{
  "n_layer": 12,
  "d_model": 320,
  "n_experts": 40,
  "experts_per_token": 4,
  "d_expert": 64,
  "d_shared_expert": 0,
  "activation": "relu",
  "moe_layers": [1, 2, 3, 4, 5, 6, 7, 8, 9, 10, 11],
  "router_score": "softmax",
  "normalize_top_k": true,
  "routed_scale": 2.5,
  "balance_loss": 0.00577,
  "balance_bias": false,
  "router_cosine_scale": 14.0,
  "init_std_router": 0.0223,
  "lr_router": 0.000542,
  "vocab_size": 16384,
  "norm": "rmsnorm",
  "norm_eps": 1e-05,
  "tie_embeddings": false,
  "optimizer": "soap_variant",
  "lr": 0.00212,
  "beta1": 0.95,
  "beta2": 0.95,
  "batch_tokens": 32768,
  "seq_len": 512,
  "train_tokens": 239900000,
  "steps": 7322,
  "dataset": "wikipedia_en"
}
Below are experts of layer 2 (counted from 0) of a mixture-of-experts language model. Rows are named router (the router's row for the expert), up (a neuron's input weights, with its number) and show model dimensions 160-239. Each number is 500 + 40 x the weight over its row's rms, rounded and kept within 0 to 999. Numbers have three digits each.
Before each expert's rows: a language model's description of what the expert responds to. This comes from a sample of Wikipedia text that the model never trained on.

# expert 13
Month names. Month names in dates, especially in sports and biographical text, as in on March 20 or born October 21.
router:487519423475539515495507515547428487558497479536515567527548460536496501475553503485551468492503415462465531483572476497493516571507525540475487605551518555573454465565605538491449507516485490436514453460422525486553499504538547441510521502
up0:525480588509536455448521476484462534469481478551492502542521504470481459472552529505543504452519496462615534542587476482479533470506550518435511530514472473473479527581457497476472468423526416463514481475470439533469473499533534526466486452
up1:507534486533569441484584533525504360509430512598556538456500498488469534522501545449536469507500514510547577543496560473464481538491469488488513505518494557500524529552581478550532449414553535503520572529543498529426482464502491439549480447
up2:488521517502609567555520483520603393503516499473535424508466550480543563474440519470497493472555497424509550511416503449444495488533536506530476452509508542512493504539495529468509574500436526506603463480454460507437420444547507496483536511
up3:479528519550512503533496487469457421413478506462586551540465500497557528496535446465444373416555507482488443533484511448586480490502477463522471476576436495606504502455517503510580487489510546510508440532449411572472501526479507493460455513
up4:481518446548470575448434470565430535519541490467554436469468515488554460467486535545534499481469509493539397410526521485499505465504446608478484513544522522524535491498497533476535492437494587523529530533502436563435500552479483537479526517
up5:507511522465485506546570407565408537517412566450527550504506498625515548476522547448526511547420502505554536531542524486488509468502450542549367565511565495476490512504557464458502530573480466453549494535519534519570494635424514483450501528
up6:479467507486448488485460430474523502527491493458521515524520552483449400499516542436521528490507509499564415519464458458435524513469468555486423520550553533527441481544508481556483452515528476524524552520510537511433556494372474510496587531
up7:514513544536487543493525486483511521556525483479479484508469472467588556501531475480471540508458423479541493494399556518509521497538510513528480485555472547625479413468529505451395498504422510412443463519519527467503491510494432564530457565
up8:512469528440519495531579436488479421513452450474571577451486522543533506478514484533437471533465490548535490459580529512498499481429547513558568511516527469537485536466544483468410542456500489538470609527458519473515534496518446430562495513
up9:454577436469527437514508517514461499484607437544473483492494529539403518501470547548529527535484529545480474534494496441510576545478451480547457457465545550511500479530504520477485438598483513534467545522486528463507545502424536495543508426
up10:485546497415505511567470417582459515506523505469488520501450550559461504542460545589443454558474463488548519481516533448553492481495518457522509491467433516585478531479472456520548529550502473437484485426426545478475581562480550495444500497
up11:524541494524442601473494491544478513541460524463431504486449468528409540485536557431500447487539508494511566599551546503557454467469464472512501572484558533501497508569478483447448442523506495527458589550466459422485527506510495563478573519
up12:510554459542488464459512489558539541467463556577552441518551495509498519428583466550505470527526489552532549472446528495563517498487534583435466488488461437556488492450472497549474464471478536535454480469487543439498579420524495567474451515
up13:426497567524544467525413547490532493554444492501476580484509465503559534462569500499440557454494561503570483579520586489577557477467540455422566552533507480513544501542527500511528491429495458532507453458414488505528449447475527445438511465
up14:497463454543562471553523501572571487532513537450576493512532471568513515570527545498475463540530497480518495453536561523488537462521607531484487611493553484514469571566544511455469539450466471513433459530534542501488536521487474493487531507
up15:404525416586493495479538528586486571524491401477494519565498479561521437511567550449492523531456518484504453517474435505527510480492499492533511540496488411546522527527527536473527562421511460522473536517565511457516553480520460499557556474
up16:452488467476481493493497379512464516481455515472506476414544492484487529500454488470462457566555492428468487568532550575550475439488451562481520477502507460500531542467467409522383470478489527464540452489516510499442438570539480463549507451
up17:522504495563451525497487497495504557506477470516534508561493434458529562562433471547541470445498524523521537516576495543556517529515470451541470417497442498424425509562547577575480495552504527455502446538497497487496519511461434475520498464
up18:497412529482547585434497490515555425482519515455472497525498521503466526442475532461425528510533535544493446472429489566453529517404516500544430500475529522451503505479527475546533478466519510511460419487479479549461524517490568465467478505
up19:494472536507522516589494468482428409468494462512499577504530466525524545518539470488546493497531419546545525483526491545505517520529473487531455472453530531471458471484514537544509482433498556485458450503463488467493559550491588521514574480
up20:490493513506459466470591464511582518477460510490587555522596529510495446507508551532537533547429521561513489508489526521504502480487472532541568563536487506465483482465515457529507519475564553427486533500458492509482528444507493499486536489
up21:542489515465490548467484439477497524476496476520502424530536456535497515472538512512474572534462509518472514523510456501544500487525493483463528515521510542485452508462544524483484467496527516501406476404510501438501553462466496504493499460
up22:522550521491468486558480537494490509452479484535491500468479539520510531463512543506537469429456461527566519465510537486516437455524453505452507489545525546451585574402472521483535451504496586531471479526499543484443543469446509502503502541
up23:619550572479481475523523521447522434532487495539534558460574563498550511506541489516574483423430497564489513562405516519463526487553543504464534502518464471482484545534508536471486478490458469518462600469472485521509462467536541461548463585
up24:579459513524485493572435467472520442566583451557470565503462544527523511457492430481476499547495464432509533555495541535491518542442497453473518489474493475498530481414527511480450503505472462465531498529512479552450467501449512487488553549
up25:538553377445530493448576529499432433561464474561465551494487505526562435509533501459496498514514532472514480509447484558515497503577526547452441491524472535499483543468512511509496459526526468503492550547530541474509435512485575524531545476
up26:506416515531525539568539455485459531519514479550451470507496575530558534439517480475532503518511513491554510536519507503480548455510525521480521500498500501468542515570458507455499542564501584578500545475440520480480460557477496532515514454
up27:480595565451461483569570439451551529511524555509528529468473407540521513562607425507509508484548556420493482523558510534489446517500560527528497521524451454462500512495471476547540478464474532525426491499406545532536489512492564579542456511
up28:523451510494495553470519485498417561589562469558584525493505579548539485488646513455454536502469439554441572528528476490489462425489494525519527508531538544523437545516538439484436515480434498502489464556406509509492492560476567489495502536
up29:555556526527509426549482538576471472517536598496458527506565455475500527423466517514569531519611562504498513473578555522485539480517459532551569590522504469488469528484460497519447541469477464597495506494454526558439554419436429453471548433
up30:528533551514527485420412410505476529507467568532514498498505522500520504434455519498483577494448510413570472494565467519549477428503486443516457512468585558555463568469561488447430512453425489519416495568472515591545483500546477485552499531
up31:547470594550514518539471492577520532580518500450440565521497457576487523554517465453386463459447518485518545484524501519457555467526457510492466440564494505419517450512499493505535492487497473453459585474505473500422444476467422536477452464
up32:437529500508473424482504463479535504570503502586466397542601494584505544476482486555496472415576487477464490535518493537464525533483495460550542574486462575513511486450495436559497525449485508446498508472552427479437534521408536527418497532
up33:514495569548493440510493538507506451498543546497466447465462492510524503475499498548480511467530548520465533509511472453542549470473487449424499574551530474530477537530514486442467567420494496444514485505548510479496495509521510493568526493
up34:502498452452481531506443523481592508494458477563526504540427489495595448512527433527461436517493447473499554507512491506430482516467493510483517488556571500539439504508511491466511552462480495472434468515434489499479446585506516487509452496
up35:512551459459497484484546497485451584499468476534512453493558425470512522509506503539473550514504562471548444563472551571466538462503509548560529559582513452469484527426474516508457558480453551498463496529524530582435517550495474415481511508
up36:528574480435588469619497473464496524434475486546446547552491516533445500444474509479488463504458546546529496464513550479466487481583476468465470440475548471542534555468486516468538573473542461491425556498489494475506497530430473554489452458
up37:528496430524468461469475514470536474547511539440517471522524628490493477550526490507472467544455500478505550491578589468506530486417510516468542441454521587574569534433462445511529460515443556582521472509483445492511532491497517549551439560
up38:519553538513477446470441473465546420605497544513443524482486502460487519510505531479500465477495474551482497502521541526550487463524519494522463507481556546498529479516494563496514462527476540488533431503551426438457534481540482573521529547
up39:505539525458454492467498503472515433471422551536482515451514544502571520530473551521465411528423459485471463470471556502546472600555496494536506529514542527544449415470542549474476452523497428550493445558496545498414468494516450496496574432
up40:551473560512560493470542573475487504501504514488506481568485589451459493443429466436455512518505514552468560560532467387493506514463486511516485519494499483480423466477471546465493531416562503581553460508493533523472464522519469578496546521
up41:523524548544498474568571509514548514444473517518524482498545511525468505533449510476507612406497467554540437500440510456487556481506510458464454465554494510558473474535443610521444518521429553553504479472484466475476481491541536477509531479
up42:463528516483512428580461493405581519506477466489505566479509516581465595484594555475548499409559510529548578510542454487535510572458448534497483550515479518579474524507501566512439499486483478516523466508526484443465520485495524538516431506
up43:416506480507582517517603489506484510505566481546487481477508497472521416547469458515535558483523543494459477483405519500491555514546428487549580454471516480498440464458458494480503517474484500514544518483467527593477496552485511580528530462
up44:491485447513487443520498498509558479585489471508505477526490443512473481560468457549499520455478480435477506468547462468554553485479494576492532541514564553535418517530504555490563428456471463506451490458491511492525452517552539427489476462
up45:406491498523482550529512457469506483498498520540577533539513518445571546519559476518537499522547493421539537443480534495507501544471465498475516574551482541412497483528619509411497488461425482458471484488462478514473507543491515504495401466
up46:486580502491550542481529446532444459490542518455547498491526539562511512481574457440459490451491503503472482551518517567491497500519441569562461512527512546499472479499575538570498505482470531435491469535453498482480494497560508436539495455
up47:464451498528533509458446505541559462487502574507486471507503586502392535491527504432462507535484489485440502488472527521572553472503495535475490523495532554464475443452468538468445481480509554487484524588495539551451536522457564466519400545
up48:544468491453479401566513490557478479427514535518456547544412520516422539458506498497553547512523527499535501478514562525494489537570505465536420490549550536521473510494586461509391429515520455565454458441451444490427440507535548483538483520
up49:496552480463535558461516465568432555504501464516464435508497486559490531536521541512506561548556509481507477507477588484641540491531488569422532530518526527494534445504555482474521553507502503459496459546533470533493500508477463448524487511
up50:435452518516606426523456466493428494575512427535518422460554554514415535425492519484480534522523551525551539517534447518485430527482495475508510500560514448475461487480470558523475546489539510590484513532535422498522492492472469472526477533
up51:444594524510437524481399494430489439555465475542586474531517500498468471444464525452505486521503439527525432465477467573468493484470420524463500503487530550521510535547503573476495489494533487516461462545468456495474495466430498516504476530
up52:526505526495509506529527508456492509556482455531514488443452480499498463532443549530444501479486464484523507504463455603564531539500475453457496571544505438465503446503446506425518488490542473476480513562491520466486526470515376523546437495
up53:544530552555480517475579473456424549487430473520567518495511485471502440455531538573477530512584541570472513501401496470478484506434491494556464547480562469564422467510551509483515507436500460442464547565445462514501482466562515492540477507
up54:409526487546524492521483468492505477474409530473504486594521519554450512384494448505554523510452545526534474489427545540487519525545513535518554591572445504482437496490491485528517446520492480389491479455471468480504480486575464478487530548
up55:484510542518469529639483507495458450555493479531539467420546441501496577581476496513548469478448510472502454511578538411476534544528461511581482497460512489481460548460488510477499529484497506449496406476462515495475520558465556503455525463
up56:436470493426556506505552630539496528532555594437544505470447496539535479476597507503492552482501457448512526479543545474565440526500464499506448548519480466526459512522521537486486520494506537467460548462484520456492553463551429514448582460
up57:498513466466452400502510504580522499455504483562509464527430488552531512444556541511464533504507529597513505487510470550465514453557452556579555511533396453498506484508430494490490559479417530496500460483493459552506532458582520495489439448
up58:518512442476532521532489487469505534469612514440564473507547505512513481503480520568471473526516503510513519537534480551498518573459525508462467541464496588462476497492416472501529463568520540485515535525447469486490548460503510514410471511
up59:446493442438407532479499504484517492560479484432467482490582537572483417437527466482506577484544518492476510550531475483421509528458513441490563467415522455497523487537555542488491500494454559449418537562473474443469527511439518528533443443
up60:501523566561486499477589475550539496506570496506501538455531467460495606452586418470513507492468518598510487455513540547532473461564536481508544443559458437497534441482452491427513451461558463544527475494541518492539491493485515534521535547
up61:511547511520510463441518467522493523492524566513497578522516457512529476472439458519475510486488540526513525514468508495566441494522537409491459559464537559533528476477530481497514585453457453530533465539469509494475502434604609567492525418
up62:512496474511461490418555446510496524545513414476490499539482451518476509495488477507436519472484479405525542527482506540467579514532490488586521535495511517547525518512477501490475500501560520480478433467374448353485521439498486576484510544
up63:528527553519434454442511478440467535528459486616513527515437581505453465502473528533439533560511486418592434573480531446487514391526522519457492469460408495484495494519525425538500506554447544459503521471536527547492504478532425478534502512

# expert 4
Name-ending word pieces. Final pieces of proper names, places and organizations, such as -wood, -ley, -land, -ville, Park, Soccer, Racing, often in music and sports text.
router:541481459460459462507525478526502530449457488496496583540487458482495463526552442422518429457541470497515581512466478514479513559489531456520480489411456525456515563478565462516433452475513484472501493458485578422444523579564509546534472461
up0:493455431534452512493528535514526510482578508482489503549528520429525471462483519527501437461553514489480438454508467469498531527511466553492479491529413490514469413476449493556570513393445523551483517518485473520517510469458451517485511502
up1:489561500527557524514577502488529469490493444453509475504452507539531570462488460485480482546503518503560501482443508529452549503470528567507520443461456534538490477425477546514515445462464478507577504528506500529510524479476531493488446506
up2:513486450444578497447489462486504462546521458488501497499526479530503443498482483492444509486451490439488545445471474512496469517519474454532519515580368452529466510466558484442555528432557546445488463490478464482427526492446480515469488449
up3:425525523505472421564559453510507509542484560556476565567560524528515537575450451500519473471450505513480498485489459493519486466524498471479466526419489472467454547505471452459483494420441563461529514509504476454553481522454570493476609495
up4:504602545471477470480538508475557528486510593542464442489538525523491538506537488518456483527482465448480501521530461547570480473532559521494495488471573526516543486478540421484504476622563410493456417511493421428509480542467464524427522504
up5:573559486524390448478548397486539545504526504452621555429548451516493491509427502537513447490511601505519449458547562524478433497419479504525458518483539554501540443522504497527505570537509529479512473532549514468454540578496464448504503539
up6:495517485515538492466507418553455519558506544464481539491556473534470502496512489523526599543474487499551465457456495466581474541441529462543471517533451525502513589521551562521521465498421543484518477451548538449451520437459483458532565542
up7:555476490484482526506572466471506455493464461465417438511458458530485524475532493511521539507549524486519532523453534448491549475459519539414520513495455540561469506538525497457461475484507516499473601467527491566471454502490449533523539569
up8:511466427495516459524528462474471489563487517510561503505510504460459441589533416502529492488548546551546502528418513501542504495507474417561412558475494480536521460439493479462520461488474468550462555577472580513443537512518468518481514432
up9:561464516451533513477532473554474486525433440556481474573556467524458510496580550508496536473463513506529465506534488502495509542510485465574466437455484599431461545535505514457490460471383449588564517502477480524441478494473529473530500571
up10:507519530512471504512548518485476509495420504488456536526562506577470453474501472502486508549451522470458519528552468546525510533473560518511482514490437535559420502484489575545503468482477477498448606484487488497540521493531527479511469563
up11:457522500501412472472494518544466513463502497452464495507535497475450527446495480525482525454543521521586496453550577457519533523470501435513534433548503478521481521479564499519566511531503428464443567526550434513448547542514537528498453425
up12:533446488430478482507503512516468589455538466442467497562500594512539544433557445547487464557550538481528531490456466527520467491463461443510475516493519558499439527484480490520439493448583459526524483437519480577469434537459562385544470541
up13:471457446473504565538542506499515482450535561486455460433547462411525560447458513518524480486542595521480466527529450507476490451405533396525489537401522496503472414487492517534519518514466468522416510504536468477527445461449485527507521526
up14:474503553477531534465596507468530477514408490472488461531535503475474481488482501517546456495502520481519561517556495447457521495506496445457532522515519508576532501578488476568511477512493513440460500517471451481556512580486599496564565499
up15:518492532520487437487510430428483504538480569543477547457489459505548540545503596413516477535502515489472479528462446525481491543464445513497566454530488478446471533509427552469506545533498412538552504449520504548476536509428535425507550407
up16:491496522536458418555551494529506627503452517498532474496435488491532501558502529460451473510542506525503433466439435488519530420443476490452543482560486554511523463567465517534493455455553529454500463458515510506473540534502496511492500527
up17:514523513470531491541525509496572499515605471462546486429542522492503523491400482477454428457557507480463479582477604530494437589560506540581481527561471528468384481505470504465433516490457492509496530568476461503460504509521527450500478487
up18:498481511471491587412568456463465503562541500508479507523505503519538472508541491578510494446468467490548503438483505542451431431511504480555462496488551458536450498533535517438533438496540465534551499472506514513516576463557529480521497470
up19:556521515492546483485516485541476506467481513521527494499485520491520558553507507498513499515511520549512504583475583490535437546476476499548450512498465474478455527434551479546537524494450452407471537478456456567498520484406515527467451553
up20:528503424454485435475471454549576512514507514550470468557499512429518543451545414498515499559491500540496537574536478499501500523450454482502534513475476532534519467478452442460503468484509540590471534540543489456504533515510512494529472476
up21:536551533461511527505468447461505437550542540532593639461491533458538529491484488553524489480509496509505536539521503510458528484437455473416474427493529527537483565523569523428535543487462418494424505508497508477472507583510412451483497503
up22:551576464472517535523522462504579490462544499549537504610470396485528546531559422571536465491500452524470515577460480508491524456500472471540497487509459485472572479540504535544558521459510543470477511545510507479480508541459481534556432508
up23:530479512453455532438539489468502508556497446500458519481441539447459534500469522498488503520586482514457506516533512524608478582435527566498491468497476551447440503539483484521513484487566540506546474510378477478550485530417539602483496488
up24:500585523493490554592452497470545538537479533441477522464482494535481512431563428476534503502505472490544475585500515557492506591491472554516431532483431466548499491507514454488524484473469485476459495473479539442540495503582572482485485518
up25:462549550522576434464546452524491525471437474460441491518485470520457441477484487487491438516562393524507592456441454558506507483457450512493500510466498510495524533457494492517480409503544495498469456478497451498493426547439437544573503425
up26:448498429479537531494532458477502536490449554455458525515507554533456472491461461578478558523477503499525499466428517438548472473544503413449457471494468544494452502534495498462518523519482479551431521520525491513510472500518558584553506567
up27:479523467479495505534540413554500431534525523531501496494494462571506446492598451395437484444500414507565504511559485469553507471453495556574550541546509499474513536481522511506446465524507453541471557480508468445506527559499543538531531434
up28:463520482545549534543474488458470475511465497514538465494507541418490504548510442552469476476522486529415547526489478493568546492506553451583491565482449469548475477468449423447522489505483472521559490484555492512521503417475504518510458460
up29:426527476512414528506494511553540470421533509486550493506580576501487483535465550421521525490508507474513530523456542481439526482487515513426430542563491491446476568564498509529551511427478557503518585513379499438518467521522479512550470519
up30:522509515567504472483511499453485498466497576491455484494496471483489518450534463502495499502462512485520465493502498454508544479483469506556502461500448468477509545588490523478480449463564524448435534500455509548480506464483492533538484540
up31:539481491504509566505512501519514548498473592437550545543525547515545477589476488518422475441480488485470520481520553524527558450466537427522572551467527464506453539554476468475567473550417488543495542567500513519508496469509533459511506520
up32:512540478481510556575539513548436471525480498450543526545555518520536543587492432530446509537455505527522574470531490458482591497499387524549540441563542584552462517481511523479490508525541424541508521507471510468532563572404560480465480489
up33:530512517539559592498544463498423581563501432480540511489532494543460491489510464468476519436500513595595417576545573561457493548432495484477486523505515459515491591479487499476457478539459455485453462469418582522507471446545458557535547518
up34:526614460540569559498475487575497472462484504562539521460529467494541468520466572506537472558508394530489503490483498587448484480503503500521446489550573556575466517520521572486474433457465537499453503487531520498424535501472485496448550502
up35:479471563484549524498482537556492505547442506540517519536570544481519545506458538426501506542601464511530470497520507486478532539462513507424473493516484507541444479564494549449493509490507507488527503529527469474486479449555489527524542439
up36:493511484396473557479514474475452481514494501512562535518551429510540519544498484595447511465528590516520492490457557483486524557470486529470517572470561558511517533473517543552439492500514478568463537549459519403499560480483510558444440537
up37:526543492471481427535475529515480445501510448490461497497513463498518527506457434507543425434536606546533459442476510528541483507507455487490427477511492553502521497524454459430505469553536586483514502410411454507511498525534533496506455533
up38:495582496491541457442530578504487507506486513452484547501486540497545550472441543474481475549459478423532524577516554617465540458560496579535440520551510492477479483488514589404556545460460518469486484509571468526566525513441426448421453548
up39:374514449552624495498504465495479551528507549530454446554508456484471479532504486477470559525548485567507486533555495533583468477488528439527466481580474505477428470498489470465477561468557503465547552485453505499494507538509499469499541493
up40:540485544601467539488542477529481526502500470482564518472504475480499496478560541477503399536493501502454510542543497565499499593495478443504500524474497462486490530536483442446506483474485480405447568550517538407441435536493507491491499584
up41:422523505558492482463481468463512456477501482506508559510565485469526480507522562444483510492522561506599513484488544435514466521489530488507534441455508488517493496557531553490466440433572589482513527568503447551482579499496500493519485471
up42:473481493547505527510465437516421462485549556543527421509471484489525524451454466529511461507474506478517506450508535535539500463446544462523447461518436469516459470484499529527552547449538474479486471447429376499494504422497553538551464594
up43:495489487464434508490474476531508492532535479435481456444596469502549525444482440548494474469537572504491590529513488465493458416519464502508500478458555493491461503496547496528475524402434475427433460492473564460497531534474459578524422517
up44:543556574573437508492513427491439472408438462448500531468512595532495473562551473451520503513561549507510444465507509527458463499475495512509482468488513476530476504518521495486507510491513494504452495519477533460502504474438470424508484552
up45:561494463432578476548545494490548473498582537546555490472511534506504521516542486535559465493506475490482537552497487483487489443446544451482473516567547518577552538491520530473555528467512497493506436471522508373520474491509523435436481510
up46:488528475478476454538482518485531450439511499559447498487511490502429552440473505543553492481541443483495475496463527477508536593471506550494520492424544462507491500547517470400530548492420466530485500510513460544499512509500534460565426497
up47:453508511485491502514429539458561540522441503588525555405486495465511494473493519489480561516474585474516487526515497498462568441499524480558508488445432521528550539521427452407441462513461474448512424514547498515541529594516451524509515491
up48:482518471430460478496494430547503466528435458502524495482542487526572462480593502363610488475582500439480475551532508519496443491452526487478528527477522546463542552541492484584510451466459539482435474509493530509489541562496466519468475555
up49:478483583446527514481551547464505539522569510602576501473525570494547452463535513447490446577514456473488470495492478468525527495501505537490497512496530485504512607527496510547501535473479486580452581472535520487400548463459538499455503500
up50:561529429438447492540563569449461561552491436494505510395524544509489451425464484499473517475490514497558506495449522496528452520492498448502536440498442475462461473550499505528577463452454511477556425534482474493465475506546433546508471491
up51:565539507452514511545524513519470453588492452566469517462436436490475447520518528482504557462432495511517548520501499528535486479554557454480539512502470460589550479502503411442449549435490528492503427520493413530465435494563538488514499505
up52:440517515520548462420510574489484559451503486550541572515449513518544460567537489508461497558589550507556465501516577486462505422522547487626446480435492512575511459438487458463563560505479469514534480451473492524473511490480460395501496602
up53:558524460492559536504421467550469477520434549476542557588474509483464430446503553471494503478488542454483491537504528486468534509437506503540494462465547507516492480464503525517497530510470495505448521511417433477550531489526505482436450469
up54:425516429462553497580510450494494451618468469507523488504517528414462502436524471475485562524458504569467466528493520537455561521490434492470502574405555490515472540555465437583507491520504479504542570491481494564485503487474465507458529502
up55:524560528538465463429525463461478531490511551461491531490475476484477519478514515490523513517456501526472487530466510506465588506522510400475528472522467497456490491482518454496519561497490520548422502469466497435443547537492484500467448445
up56:483539463467502505487442473482560555548512448437531443537519485544516469453525519462503553496500528531483538509429460526438484518534459478537530510461538517412449490502640502511445518480562473509431565541479424518466487473485406473502512477
up57:489482568537482472427511591472472528524426466495483539431566429507543515476519456466491562513450523499486489511487519537385522453469504518557511467491550431471528458519506513383523423483554438595416506505482542514407495522541516515492613447
up58:529515582533487465459545448459578539577472475495499462553516463469493455573529443513446527552513575526516528472472549472540479434542552413493456534501449528494495514473486487478492539507488571463461446505473498461440544498537473525460521442
up59:511518542455548513527538497496498481496487484539448465487533441479513562525554467487435498403466462533524522546483499531536474515473512579503502538559474569425470478454475569465515482448499538512479529484571496406511488481484452526503512512
up60:536472512440499457543505426535461460563539584533563502541551517510518455477548529533481538521464473488561442563507548522476452479468586453525463497525500487603467483547500522521471482474529531490489428522460497465422483476575425548497529483
up61:516539454501515485482404547515551487461460525545464459435569541552496434510481476517532531452488463504495463430489509478507578503502530450434449509524496523477485519500462445517395448487467434453476486495511513394447480478411563528548469448
up62:506437477463507525614534442534501491523548547503478433414509473523528436426504478524511509485467501533579491506493561487543459440484563522479508479470523584464587457425388410506444480457510549528484535487454504493486475532502439538558536471
up63:458433489498548480526457461529567458513406474488470506450581420508473457507504534533458469474517523522504484531526465485449474503481560476573463491476450528451475553504465582441462546550439484440493433460407507516448457492497451530421455489